From a checkpoint of a small mixture-of-experts model trained on Wikipedia.
Size: width 320, vocabulary 19232, 35.4M parameters.
Experts: 24 experts in each of 4 layers, 160 GeGLU neurons an expert, 2 picks a token, a softmax router, a shared expert of 128 neurons.
Training: a variant of Muon for the experts, 500M tokens, 7624 steps.
Below are experts of layer 3 (counted from 0) of a mixture-of-experts language model. Rows are named router (the router's row for the expert), down (a neuron's output weights, with its number) and show model dimensions 288-319. Each number is 500 + 40 x the weight over its row's rms, rounded and kept within 0 to 999. Numbers have three digits each.
Before each expert's rows: a language model's description of what the expert responds to. This comes from a sample of Wikipedia text that the model never trained on.

# expert 22
What it handles: Common nouns for institutions, groups and activities, such as government, community, music, policy, development, faculty.
router:549535593534511472435424491419499440490510462476483515458480577520562544441464488530421452503535
down0:446573530454530509537489480512473533539523521444494498461555473544490527534495549562460541479469
down1:496441527480460516540507507522498567473472535520476514575513478530505500491571503485469591503478
down2:433480441540445468559501482547531553543546523476478439503474468550517448474507502499497487495532
down3:527454488562472525471518481455452471564505438463457554496527492542475486509451523506529454480429
down4:463537495560456439457517443529520514457482515436528499439559570399519538519487494484491474527495
down5:417501495479476484497489460436507490502495457507578514546512494484548441500516450480550462514417
down6:583496508461525472514466441475524487486489479504484467493561527541470510504493524515515523484580
down7:533552480493499513484407539497547470524537502497499482477440544518504446508412504519520490520446
down8:552468443546457506516440507547497501473464487515472493491524477492511484459427542574494525484535
down9:485492541578467528509485563461556583497461543461486429438509535518452429525472438501491455463537
down10:503517470429486561522541476541508426528533451522501494475517487429471571497585485518541427508554
down11:488431478513514481513476526540511563479561438496437504540501433516545546514556533539495508472517
down12:557515517497469466475494405484571528469473540505472441570495501534527500502511507492453561451535
down13:538527473404482480494512478483492471477465575536514484590474565505487472520481526545535532532504
down14:460423537528533566459570637508457553494501537457473516494465496478467524491573488565518513508517
down15:415517488480452534514563494505541460499528515514509477501541509526556536453533511473497513523521
down16:540483469507396444594479485552515516420573478542480453559475529542484478498442521506458493530523
down17:479605465458422555509512503523479389517471513505584440498507507509476528470471587488489477446516
down18:580443507429502486494552482511560424428577496454511500581509470492462419490522440491484511543416
down19:519527467470447563492502481455510480491571500555527494470523507509443494434507442470456522602433

# expert 13
What it handles: First names such as John, David, James and word pieces inside people's names, like Sha-un, Jac-ob-s, J-ad-en, in lists and tables.
router:478499469459513504555490473512451512534504446594529584517531493594486505473509493579473512515567
down0:518448496584481481525547442450497544565523476498454564484503514482523541468502465538465569493478
down1:501454488428507512488485524543413440512395480455510486495456470488574548534499479507431486462465
down2:471509445502490474507521442489579508520556480573537447486511489503521505483418537479562393461464
down3:494422414427434533501451507519547477476495414438530511468465545450526520548521495500596550461457
down4:484477503484434506536506554554467511509461477478525447495442462517462556527525483524505512510492
down5:519488469443452567489522416536558499488494479520425461462441558495568530490537505564621555554547
down6:485541546534537453510471540489583513520467520514479517511542433427448466512483512517504478500549
down7:570459514511474501537492487525525459469567553470491441529564546469529558508477522509534490544433
down8:490502463490484495475494496502480580539495409454512545511492563504519523514444486414508488499524
down9:530459507523483536527537537446476530540489502521477470510463506485513526568476527502535458536538
down10:486520499490520491495457547473441535502558443496452526501485544517510489558493375425439444509545
down11:529474487456610518468457559529451568512441540466469497482495504483504485529569512474497513466490
down12:517479481536546482510468551532483483499590499497549559508488467517461520506471566414487475508579
down13:551463458530511515560495456535541528524543491462516455495523525473542357548514482473461533424513
down14:502528509469484449478535471515478527524499464476533498472452516471496539461518418554533531444478
down15:515485471436515509536536515474548450384442546533471508527503508479482547516547458508507491518475
down16:495441539491581486476434475509483581524505499497488505523519458533488502463489530499447480531535
down17:541501519556496484510534528462423524465501536520493485457524462484475494497507450521471524496521
down18:531543550526410483468534472473530479475576469446566472472475398415444504488465450491496462552505
down19:459440558457509522521534467511554513462550469524536471479458489438514421526555433526401544510479

# expert 16
What it handles: Country, city and nationality names or their final pieces, often after New, United or the, such as York, States, France.
router:475548560507522550521515530358500449503529510463454480446478460460469470545470488518484413548475
down0:485479458469550460536555489588458453508527502534489564489509519518462452476471544514464472477516
down1:506479511472565515477543514518535508558440473548544510427453457512442519522502507525459519467502
down2:535539489495535498541526552461479450489544527513515540418475488494509472469500422556483420529444
down3:489464534466512503497460559550545480469498457572521487559457573541506545430518470447516527385492
down4:468543516488458551498487475556538503499548491507475508475526471486511522457465478511565565512416
down5:517531479567509577572428470520440467511536534410490547480377476532496548447435474517501438528464
down6:428550530476550484508415496454526496476469572519512441528505426544466435565491486456513569564480
down7:542474526539518504548549456539563563569482491524502539503440493534543504511516506488495544474439
down8:460490471510523483524452529497519455496532540526416499463408467445501594478452483464471516488487
down9:470518501529504492487531474457467525425521459523454507463504517496500423456578508468560519490555
down10:536517426531472568503547488511537549564485519532487469487477461380501597498495530492476498498543
down11:458538572486504443541503527507539560512472491438470491475481510575503539542515400535439545531491
down12:454502501447531500418507513509553479491441484568514480520553568464532565531474464513478550540440
down13:444481482508511524423488475488501539498538488561474451487500449468498434561520501426512463509438
down14:511563535532487473521456506550540441494565512553522521482525561526512537494458545516480469553534
down15:434417431499548470477544476493492553551459485487519525483474500571512549454551508496505593502521
down16:534537436508419525528491534528460490450479459441486513486521515503490424539563517446461527526545
down17:452545564526519481491508439493519499477516422497492447495484536482396530538499454528538520491523
down18:498557508508551498561483496525472532526412441544593489470555566537494454472590533535433512488529
down19:512545520604528512518470554526525487498542547471522517476473470526404493506521474472516507512522

# expert 11
What it handles: Category nouns like species, genus, family, son, daughter, station after "a", plus "=" article headers and coordinate markers °W.
router:547551505526606526455575504435534473564503521455442484479544577456509493447439511502438484552500
down0:533456513477551509520448491562509538540433529489540473470473463455506467586460517490556501454479
down1:485531484463430495488484549522516503504565548541422503465490514486476556481486463535487480458552
down2:501425540523461462493506479452503459542483468544476503534452561526479575501545497495550506472487
down3:473531529464510568511455493539517592530415506529502554492530496483497430504465522566483490544485
down4:459510472504538479492463472482491519469527464507505575499445533513582560541512577609445462513516
down5:516537524513455525478486458482471563563492496560437466486561487522525438528515491507535526457506
down6:432501533514514493507548563437466589505481473460513512408494438457506467529472473470436473552490
down7:462499566471455512421487469494469540460511485548487479510484450525491469533503515510524448509467
down8:520499464491443563484497514534537487531476513576558501547532501502445428492458511518521523537548
down9:518497489567558509558551450476489423550441495504535479473504536462545480449512498534497531511486
down10:518478490510469474507483505537499572536484520508496488500474420472519504429521503490425429535526
down11:510520446460499502521565479521524531516468500428490576506482500549544569550585514533471487487536
down12:410489453480441411493530485495522452482512498406474527541548478495510497456502531460530461446569
down13:594480523539553502565514429510556550541553521445477474459488504501513501451544504458468490558473
down14:446514437531449518502524476537455490460468557501470497458539461456523490570508421541548505573523
down15:558539514532553441537456489515526508501478528496496502506453466531417505451488510507595506490456
down16:571462540516525544470477539386465540479529474553462525471532458529477507488531479504508511453516
down17:498500408467484555450499590501465498523426434592487412491515535477416487531465519478516488557502
down18:515474502553501472511620549545433477490441559580488477591402490534516500456510428557497531499451
down19:487466507560486453463541490569487454569487459494546520455501483464449499481485364477510520483564

# expert 3
What it handles: Space or "(" before a number and year stems 201, 199, 198, as in "1979; 47 years ago", "In 2025", and table cells.
router:449475527509515498460487516521502416479545526478512455511562600552520484514468524463575499466431
down0:495542518519563453450517591493486550499474489533510473479507488590474477463495517532476545567473
down1:546507553479447485462517562488513503492475527495527544436480471513568479516594509485500517528567
down2:523468511485539497518514487510535491590533441521484498440585469496514463522489498506556517527434
down3:500513467495524553526501428525526437516456501442481558481493528537485574560568550524444582496488
down4:487527508506528455557495503517477507567491533575451547505479471536541502480544420442493494503530
down5:511564492432481496507544494531458535541446523426486503564571504542533493478416562464473445440485
down6:479461495446434488472508537544435565530565490517549473511479520449563558463546478561511489536507
down7:457450506531520505462478513444503527463473506527562467422506557493484497563483458496511526537477
down8:485498509456495498520496538505544491494502507505403447521479466492482438567486530475535547526517
down9:435455503523481507462480446488535538487471478472558518537564492502557485467516535536425406504446
down10:476550502555494498476530518511483438486536503600515520429446480522573552463536531479513453469387
down11:481503555563470483508489460444473475564482446458410432538494464551565469542482488582503454476539
down12:537481517516481530572512546492477407479463467455519519512529492482534461492490492496501482501596
down13:449562508494504515467481616527443543478533520494482477505422489518504436495469511436466496495457
down14:552435520505423501509527484540512494574556530466505492492431456497507523472524476527552542532476
down15:474427560471543566513484489512544515491547469479446523574532547532479510505536439502492593487457
down16:522564489505535478517602415512525532553517483482416496502514463473443505459494488449508535470567
down17:507438481465488471455475525502504537392541512540564420517463445468495490509536482500494532559442
down18:453466497531506469438460491538444435484485466484587495461500506508528479482494516501510495477493
down19:417486430475476438450481520553533472500578502524535490485493476488532461536491430465501486496511

# expert 7
What it handles: Inner word pieces such as fl-or-ist, l-uc-rative, sal-ts, plus quantifiers all, various, several, and numbers before thousands or percentages.
router:458465460417523446479518446510465531503412501511459459527463478480412559564523600476539552482543
down0:435531508554463557465431515460490516447477473489517581530534488483492467518489545571510473445494
down1:575553496523542493471506438505531520394491513511488467496522525422457470538557390461532504510506
down2:449493501485543504485588477474512481500553499413571451488511441524553564449506524470508508499640
down3:461511547584510510474546461457572504502521467508509479533555535522538447463506496438533537483514
down4:529479541554518485537495401504548470550442586455579445569483436494519452528547492430486442589591
down5:518505522516441423495534477528496482496507493458555486517435469475458549509571470475502457489417
down6:447484524549496532579476457457552518398540533573447523506476587488564573529489447543452475517560
down7:447458458447462515453503514535488503486465448481570477490523511478447494478495536497472481475551
down8:519512549513507487530521468491489483531481502492484563465507496516531502473530418484514578489482
down9:437526476518408603553475477548503498535491520462515543418515492483500477492428442475535460472447
down10:538550496486519489462595488483522509472490568533435516485519487525507534479501488529424354550474
down11:483456478515530573533453470539479446529519535565524515496493463514489604484564475539506472488456
down12:487527515478400455424466648548517454521432567497437565474519556431504437556483549429537505578518
down13:502463462560548497488488420455504524564526551517449502475490409510454521519573504443635438610530
down14:525541510533475529549438428486510499534464525469539527507524444519531504541555547507453513513489
down15:564473528571511477484537493488419453517481440506486600567475479497530456540493463478521468507556
down16:518550512519577505526493556456512492449509485487457564532476529491508503422409455510460500566449
down17:503503495501486519420561472464519547503530509435530414557510446483467473502449539455534534526522
down18:531497506601508472520508495494478500516446537423458490518518482491459488486538498508503490477517
down19:547512510453404512525545503443435481506565427527491522550567536549527534458458538568498452552463

# expert 1
What it handles: Commas, and, or, but, which, including and while that join clauses or list items in running prose, e.g. "rupture, and did".
router:459485461567525476468413505518457549523490493523524493501506358491498512524504571468542512509483
down0:532548490530511434556542555560500569400454523489550509510513559513523497527519451457485461550455
down1:556489496577509444503535502510522480465521536513497420498532460526475469552477547521464466514516
down2:500490500527515511455490435552496504443481446497503482442500494583426538554510522499554541540478
down3:529516494524594582522421545433537531511431472489502508505452428488487498472485502482469495552585
down4:472520503520525456493544481489562489502510484467507469547526483397506516487508473498438533506510
down5:511525516477470531536484478488522485507505483492513414514501534555471472484487459587422558570500
down6:430519475509519508469560493520530484405501547590459500543445557520458458505529569465542414538510
down7:610540506525482498491588473509532505443506508521529534493485524535550434511530411419452502484533
down8:470498424527544460545470528540491482549426460491498516499445504505546497528453554524400492472513
down9:577534462464487547465540477456479563553563530498503487480495609542513478469516488521580552550555
down10:445498562515411519471505536476447487587504596545530504509499526495533468466484550475462530431428
down11:553578455485501518533476457505441525553426543442568484510435502448517555494519535531510523475483
down12:466478569426525514486504563475480554545492477593449429487505566512518497462549436537499427500542
down13:567499528500435491469478575491495523552510521524582448505489496451501419451541475428470549512429
down14:520490495522444512466496496468483584522494499444514503455545567496552489446547486481535458534562
down15:504437536542467474497529428483541506475525478546558520516530501479518499451414504453484503475468
down16:556488495508512488482486492511441512556420486468543542499506561522494456581475501513374478375576
down17:541504455547461502521497509475534486510482478439596526474577574590511446486493424486501532498541
down18:439493547533439567453460479514508512630455484539476501468553534485515471536472505421497477508463
down19:534484515484495542579424477490517436459415513488522523480563501530557549532544533472517471544462

# expert 20
What it handles: First lowercase letter or piece of a word, often after a hyphen or compound start, such as hand-made, e-mail, f, sp.
router:514426451485484524448471532579543449507521521520528489519521506496547523487533392499439491460534
down0:517495496417523403524516490457511566510505522505535501450554503505446530492534467490549473519489
down1:483452512551527481556547525548548514476431535502471550513469536544498498559442581541472541426504
down2:550516535480538449517491534459474504509445483581500462477492479520562494497459450603471541538525
down3:462555522501499515432536544461499533489566542489491502460485520517425405529454489475614480512496
down4:489503537506445490543490523553522538519498487483478513435490508516492469501546514496469420517527
down5:542508508512544516479439511459514520440475522480570457473506533504520546444468482536469478497541
down6:441470503540547428495462531527469499532472491463547434491472570478475466524547557520461558469475
down7:487511431474496511500442517520392486466433518519581491459480497545528519475536407532540484463494
down8:517476535531473410470559582477528508554554494491479463458525514493500531534460512546446522490463
down9:459531498475479495484439470506492478549508448477487527507451503508547446547503495480529492434476
down10:481519554497432475536488537477496500442497521514507551437521514513519587451573533505513492610476
down11:487477468470540487495503495503510486431537523409464434460432473496501492470493507456543465583490
down12:450509534468447497496495455506482481515521529546511498560456527563489502470471475489496500472509
down13:518496447472477482486554421494478461548478472552451550475450518496455453468572555431504487503534
down14:410552515504512515497508563521421484479544529486514539452467536490472535447441502425516551500494
down15:557429501555553474513470495519484475479472582544491455429481547505489465590438451573480486503487
down16:533574520464492445545441512503488526468468487532527494464516479488475559487454498533548458569539
down17:420490575507502487588474511455459498445406527493455452552484555468566567508487512511508486524551
down18:466530562507473465369501494421528461553558491471471525460512497513490447500534506523521471539497
down19:494518424547480456428558528527507473471421565512502526520516482560560540472451542470459561452526

# expert 8
What it handles: Auxiliaries and copulas such as was, is, has, been, plus -ly adverb endings like hardly, irreversibly, roughly.
router:500552488466476524466583521502501449517526489548504528451463539487452476546567511462472545458473
down0:516529427556508509457510522528570486487464526520540435475464517460479518445551481529578479550469
down1:489526571499487514515472507475529472466449509401494511497413484524576505528518541378506481513436
down2:469453493528500477471525451495498539534539521498488475511543472513485485558500410595600411447495
down3:561490522544515531497492423499529540490527514486589513502536493477500465477468488504463529495536
down4:517464468560440580439447479596464479501471447559558491519489463476471576507520496581474499538434
down5:446495555502526524409473435469492485510502559545513447583487557578503529501545527577429487491506
down6:417485544506491501494474530471521473560529497460490508550506544512419491541535537507554524508426
down7:485512484554543484511438496536526439487415524517479511497527517516476505511553514510542528466470
down8:513477473493534494465413490476531476472531534537497486474542481551507539495505456459586531528487
down9:521596502473437527493489475531518510393489494566498503515551479494473531403512538521428494519562
down10:518511507564494523501490541512445569510469520501408504518567507498472596506538502517514431444522
down11:506467456437527491453565563493450530595552457507518457515500486392496502500514490502571472584492
down12:501415556525489493533488495528533544469475552524584446572465497503490500551533452486572463515550
down13:444530514477561508456570431444566479518512517451545524488512474554572526486499462481447547523541
down14:518532496481525433544584483477596523557510572473483466483484490484526423506539534579518448572583
down15:468516540443500483514520528539547581509486502554493489533490574510479471466515498484555433507410
down16:512519599474507486582510544491612526625542489489438512493481500485438483491548506474539519458429
down17:518491468503558567488465497540525485530501465512482472482477511547472570504560470518508468435506
down18:500517514490409497509458488475509551472512571628458464503499547571466493493544539485493480530481
down19:535490571528503455470498443456508504418495489464518554573539534512510518501489597510467554558486

# expert 2
What it handles: Short letter and diacritic pieces inside non-English personal and place names, often in tables or lists, such as ö, ić, re.
router:542507460497484530569487528490468561498485484465536497525545524510537461521586457422459528435502
down0:506487475509510491467553576526518458508489539478543504537498534522494529516520483514558531508457
down1:491472494493503521525482481479561496503445519448508560533462503536487491485481514490452546526494
down2:626515445493557506527487492472576518485466472537470527503564524523459492479440499513461463534488
down3:469496470497493525500486503455440475513511532472563446501523520527490516573490507445466492501518
down4:498478514598484471494495485525535514505529468505479562424490480491546510526473477430469411541451
down5:545516429408506505521493571510545495576534509473441519499516440524496510506472521430510420500488
down6:565501434519495454526495548569576498514426578454437580499509486477597458514576482514548544585470
down7:498535473518468445500507456490536532515530482606391537490534478470527520512463508535511438585454
down8:522499482452497518454546482487491463513475514515557527516444504536516555440552465461567530495427
down9:517475489479476502420490492469519551421443522475552518443526524490464487476530469456573428537533
down10:515493446541556473574494506501498497497511474520520542545533559496452477505490486486445520515515
down11:580470512489497543494443410551475537471443466543468533575571555550501510477587501561511503516464
down12:492502575516484521568475475464526493493537495455443459563527499515522443467460453587529476515490
down13:541461495509422539495430548499447470465496473538552465386507477471485437427493458491547499488505
down14:537493523529559492563490470451493456521496588523450523601476508492500560487461497475592507543540
down15:481498548507492468508427496424455504481477509535533416439559463488489465514495526529463475448483
down16:523463494463513479564424506499496503526396463484504496512521553429510518541505472497535519516481
down17:517546412473501480481443503463472490507503503482386529550500458452462585530517502558554593481526
down18:454504451579590500500534561498513462455460498461521482497598536525519503542476412480490542391530
down19:472526504522517470464471592458554521438464473554531535537468498524483516476496497498545534481575

# expert 23
What it handles: Ordinal suffixes st, nd, th and role or award words like Best, Nominated, Won, member, deputy in career and awards tables.
router:514436515469518508496494465531535539467514501507509440508501475501526459410522554516497529572488
down0:449487527508495593512475460572476478504527568534572472392510553517530495561500485482519503461450
down1:515458523449396487490518543477529498552515556479442518596501495477520543537501546503517518523477
down2:506531469466510445499504508543629559461420510493464541539524448451485465519484486490430487477474
down3:479476508507524518525485576562512544483527508539445525488463529555460448522597482438478523505489
down4:502497461487460522525489514457540507506488526420507459530546498503515497486518533463559513545446
down5:565417476450497481470487475511515482559513451475566416491495474477525469531528506580494457460403
down6:507494488572463534532496502485520471499472476466494588519520434449468544577496469496500465462592
down7:497455543529475432470521479458506510551552503530571498464571578529482471551477464506483480489505
down8:470504492481537520484476489474451450517509484519482578487467533472587521424433584504550529468515
down9:460480505535494508490455538551520557559469518587461426589432494434573490528560533581493585490437
down10:458517436513532523467500482471461447538533509452554545494434499515580438550486454485508430418397
down11:487481551464486500541502482387456552469586528539437500540479460482514563539545495468497521575456
down12:566512491464537459425448462480510560557562527454478518510508513489459562496486528556488528542537
down13:448502461478499468517435551540505529481471493498499549468423473490555592507515492498516508475589
down14:461500556519536525486479544490506520474467547519473514501544468496530522494574480510489525483472
down15:515489501510492525415575573532454471513464529478526501422450512503555529509513461514584444473551
down16:515479492556529446518542415447511516488493478461515476530519464524542481516397596502473526560534
down17:503425534441547533510529569483520520448588513492522556437513477542532572438485510479523472451560
down18:510447503521530473542471543504536550461518509479484507610509530418496551531488576532478480510541
down19:512528577467577484480413485500494481564531494475560570488481458500512429491451489520550535552512

# expert 15
What it handles: LaTeX symbols \, {, }, ^ in formulas, plus pieces of Latin genus and species names and some mid-word fragments.
router:483466546501485461509463493505425437499558475481458505513446508445584482485478483556467552471549
down0:443494497542540555493474527448437496517470579477484472475484552518424534511457491551504563478482
down1:469555442550511526485518473508525452505526494493517629517513561542490516521568563502539501528478
down2:519464456529547516473529406529490602535439456449542474477480463507451485491514561532566538572513
down3:476572498459568528513548540578523518577460556474585485559528517523503484532474507518476446514481
down4:498500503520508555526514509511494447538451497516532478486500596513434520477530467449450545513488
down5:528471477482475551536469523447513531513553516568439553500455543429500547508514501470527538419457
down6:551491559510467493514546555491450573510562454525453455535497499540485432479524497555445535507400
down7:491515480542529505566549548529557482492519481543461459547495459516568486473504610508534481533489
down8:551442465520464463463434538471442617493441468521486504494462499542503531507546569423535559552504
down9:476530446528507577491553478538487559496486439483491473512481480489470528477517522480501473512436
down10:501533499533505520502476557456545495500463460449497486507546438544547552439522516562558460423558
down11:486519548508563477505527487469482524519567454555435489481498433518511451498440476482531524539500
down12:557455573479503526520516420514511461509546502443483496612473575517541493494474484529487541524475
down13:489501612504508518553495472479455462466515503532562518419514525517526520486498443464508536450522
down14:498477558460495405480512552552510539464499559548496524477481498483478555513451471513487520470467
down15:479446444546533446563496495539466503501525494453537480514443506473520415379582574491479437480480
down16:483535519527452450503519545502459520479452534522485429507494544472524471539487548475495577472526
down17:490476436478537444503644543461500540467501554498492498492518445565442516494512562528479512506560
down18:442517482492519532376479561502492424483513555439526412482544555532463483485487499483543511594486
down19:534489553536502491527552515458540509553428498498481530509455508538530457481574491533549558466522

# expert 14
What it handles: Nouns for time spans and months, sports results and section words, such as years, season, November, month, loss.
router:537554536554403491464497438422549442576565524455501511491487524486558474395473560470496486575490
down0:507544538559503452502523575517502461519565529460522444546482456436460443480500474486509491494556
down1:528550584606488446497556528487484496522589504602448485537513525520421505524510506561528505434481
down2:482506471532548497513487446497477538402562455468530477535561487550535496496541553503436508528455
down3:576513493487486483537484551555581509516518489501475516484450520519469517495455541471557496549434
down4:552497485509469508459573479538472449525476466493475531505550474499468516521528551433493527465488
down5:486503502471521431543507507529466452565517482515518538511540453519505446512520475483533522519571
down6:481512440501442525494549450489487463492542507429490459542502473423508484520568472490517502480463
down7:432482560495534484487519498494510561562494525493558518419547456490522528483506488507508466537528
down8:475500619527516494405478538452544414577568527451426550513552507462529531460551533536525463526499
down9:545489481560455468467501439533479479525499470464513493412579423483492479550493571552474558501513
down10:377453493464454472496489484490475474479455504460446497560485464400451512488422460424473510511472
down11:436503542426451539477502563526438481487435538475547508491481528519494506554531493462507497526484
down12:543499449503461419557518454556449520560448520421560477508454493485527495508451425530488504514442
down13:531474463504522432480494466524476487450458538544542488478466446524496471499462507491435493450415
down14:511540464527436468510537456481509457505417519477551498449487495499467567433534472472531480536550
down15:464489488573444494459479476483511489475500467512506596578496521516534501489479567516508511513465
down16:519495524462470553527469489470536523463476457488503475531534407472496476537508455536466528455545
down17:477474491519459500481491498555529394455486521555539529498460425526473456485493495472464534449492
down18:433507581510531423534491479489459428450545484503455480483525431471495556495524464430532470551527
down19:516543419559540544513482492486532481496487475530415484505562483586467527542524522496534458422462

# expert 6
What it handles: Capital initial letters or first pieces of capitalized words, often after hyphens or "the", such as St, -B, Mechan.
router:530450488533387474552528516524536470534468510443469472523554485418528458492493500619426501478437
down0:469551501495520507492521430506623571471494492491459500553458520450545499565534514522508484479557
down1:554445529440649520483502512465524507464483463524519553506421398542450534512448463563501515498485
down2:508460535525452550569557483514449484528493478532445481445505471483469538501481479430558471462522
down3:459508518519448517525531504466573525431524471421481519481516551522504530444498482506537491580491
down4:493537482480485531489454531539511532413491515506503564533503436532423536527561439488509414477468
down5:438493435490517536487498497520488516466536487531478490502576515558505530460480551508533552549490
down6:460443485451490402473506568502463560524541512527508526568459474471527537536504517481515486581455
down7:491505513458480514516584418469499477465580457435489469424509505461496501512482446492493513475526
down8:478411474515485478563469557462499439524471443506433537520418477499497572485495475559447496497505
down9:484428492526497472543512528458516482462489559471496568564562431517553452474480447527498501568557
down10:470520492465500461567554493487511492529446456500497454484500550467487539480576516523427449502589
down11:501557536519529504522508488489500469498522549508483511545430429506613483491524547448568483576453
down12:501542548450476458469594560440459526514429508557453506501445526568506517509522503496538497556474
down13:495542515429550497456578506421552503531538524419484491535543512484450441540579392479474507417444
down14:515426497475463466443536504473557535483457568519506519482510495470454588467448483455452497468459
down15:492533512523534514584474545514518520532485445413547405593532464501451468541470488515481583492515
down16:503508536459465507431518503393474522478495534523465457520465464504428477538534510454538443568534
down17:386491544514552496493410464549508455472457454478506520462543486432549492466426512492471450461474
down18:512527522499545529406561550489511535432512431539456518511519554422535426502498514463422448506519
down19:502504437516511532475533444535533444526546494499510539536460551476524517470511608580524488464490

# expert 9
What it handles: Colons, dashes, pipes, commas and "(" separating parts of list entries, as in "Kevin Hart: Let Me", "Boston:", "Calls (1954)", plus country codes ESP, NED.
router:428420502460516553564430505509487548481487482533482530524416485453459455509427507509502514478568
down0:479507465563480566552524546528477529535523465492532460475509479528471520432543556504554531495484
down1:536460520533542507486485553479453524439481426569447533490520480466478501498476491470478419515480
down2:537553595537505572433472560556529463519510537471579534476481510423528506512453478524522500514511
down3:471532517535516512513525512489490463557500480557463568486527441524459538497524496492512492545489
down4:494539511493453460467535515462472488548511558538559538496514512558506526527536495454477561511518
down5:523479595527556498508467512424525531515535502533463478532532514523395488508485489477505524483482
down6:514501480496514543516528421512432520558547559505466520528514482439508520479411496517459589502444
down7:518525461521432508512550478463552555529538446510493512559493534485379493534510505497457523565433
down8:440520529521509524491519484469504560566551464487431526474472431508534487528520588450501468523499
down9:499513456560440465521442464528505494473521516520491533501457491487411514494431494525499486538456
down10:427521470545499506532506436523542480478533439480567574451566531527475458528548487475538464447519
down11:510458501547461496521526468523481469583484484477508425509533486464447467516571568501561560455442
down12:537564470499521503428488493508492494504473556556441482486534452524476492540524492510468508434492
down13:501474487408536502514479499498506506475517483542536495492516508501577482524406513522460477525508
down14:551513595502495463508507501407579515499548481478530497504454417501551519545516504467465455495422
down15:420469465541475523529470506532544478443515533570539570523489520553436563528542448505475553459478
down16:482399481547513537476518575536451431577583487577471499512496520460502507525492517547540558516459
down17:515497517447545508484523463483561480535461556550514541465505466413530464515472541520433430457489
down18:454468570531489547529521472512509522445544523520438495563471494410457470501463474558431545522516
down19:470501531504434509538471515489473542482529534500528547532517514461435544475492451484457483491533

# expert 4
What it handles: Pipe separators between wiki table cells, plus section heading markers (==, ===) and line breaks in lists or infoboxes.
router:446457481516505534542489506484456508395448482575469470494503543452453463461551455534558514486497
down0:503514526474501479492481521501530556510534525515561478631478576480498506561539563533455439463546
down1:483480577504575486508452429446548472468528540552541524518466474559464443484490563559448472533500
down2:503539479463530500413480428442490541490526500503491490474440500506478499469542453469497576489538
down3:515570519458527523494513545448478504540469526509525563476503586591476469460480485556462484503506
down4:440555560484486493505567481523537591500536552500461428544508433523471413530466522568522528513427
down5:477556459503551568476549432461550476458558552438505517473479468504514581489523556456556426425541
down6:585462460471434524470534472511474475487541466541538490478559521488434571472522508418485454453524
down7:484487525413474545561494562451471518520510458506470480428615458547464497585451499494532529534508
down8:462537418422466513492530496485578485565513483502501512514543537519440596472468483496536484481485
down9:418487500467511497549503482544442476424508466451459496549575419482512423526533539457461448525484
down10:522501557478522500506564467505537455535563488500488518464506522435531519513490498505485538502417
down11:501487490487524498509422467556535466549436506543482536515576585518474553539437511471552552465507
down12:529453548516553552552553582524452502501544496479486506460514510475525531466482524495428569439527
down13:463503446516554526467521495543497509561573481497557490551517556406476494413530521505502473524588
down14:498440520566590489620483540507527583514480436568469482443519442492450607510485500489501524486516
down15:532475478471517467563538494541510502489527507474446529466528560508538444435480563490447557518537
down16:548456501483512515447489561549457460472485504517493499499524477558559491583491533505512479484536
down17:494447548512495480410543497435534508546594510504514547530473557561456483459494474514459521517417
down18:572474523557485525502585478493549435566479513467600480494466506475428485507582536498532395489459
down19:485498513521550455509580513491515522453474508552545569504490445524500435481476465493500545490494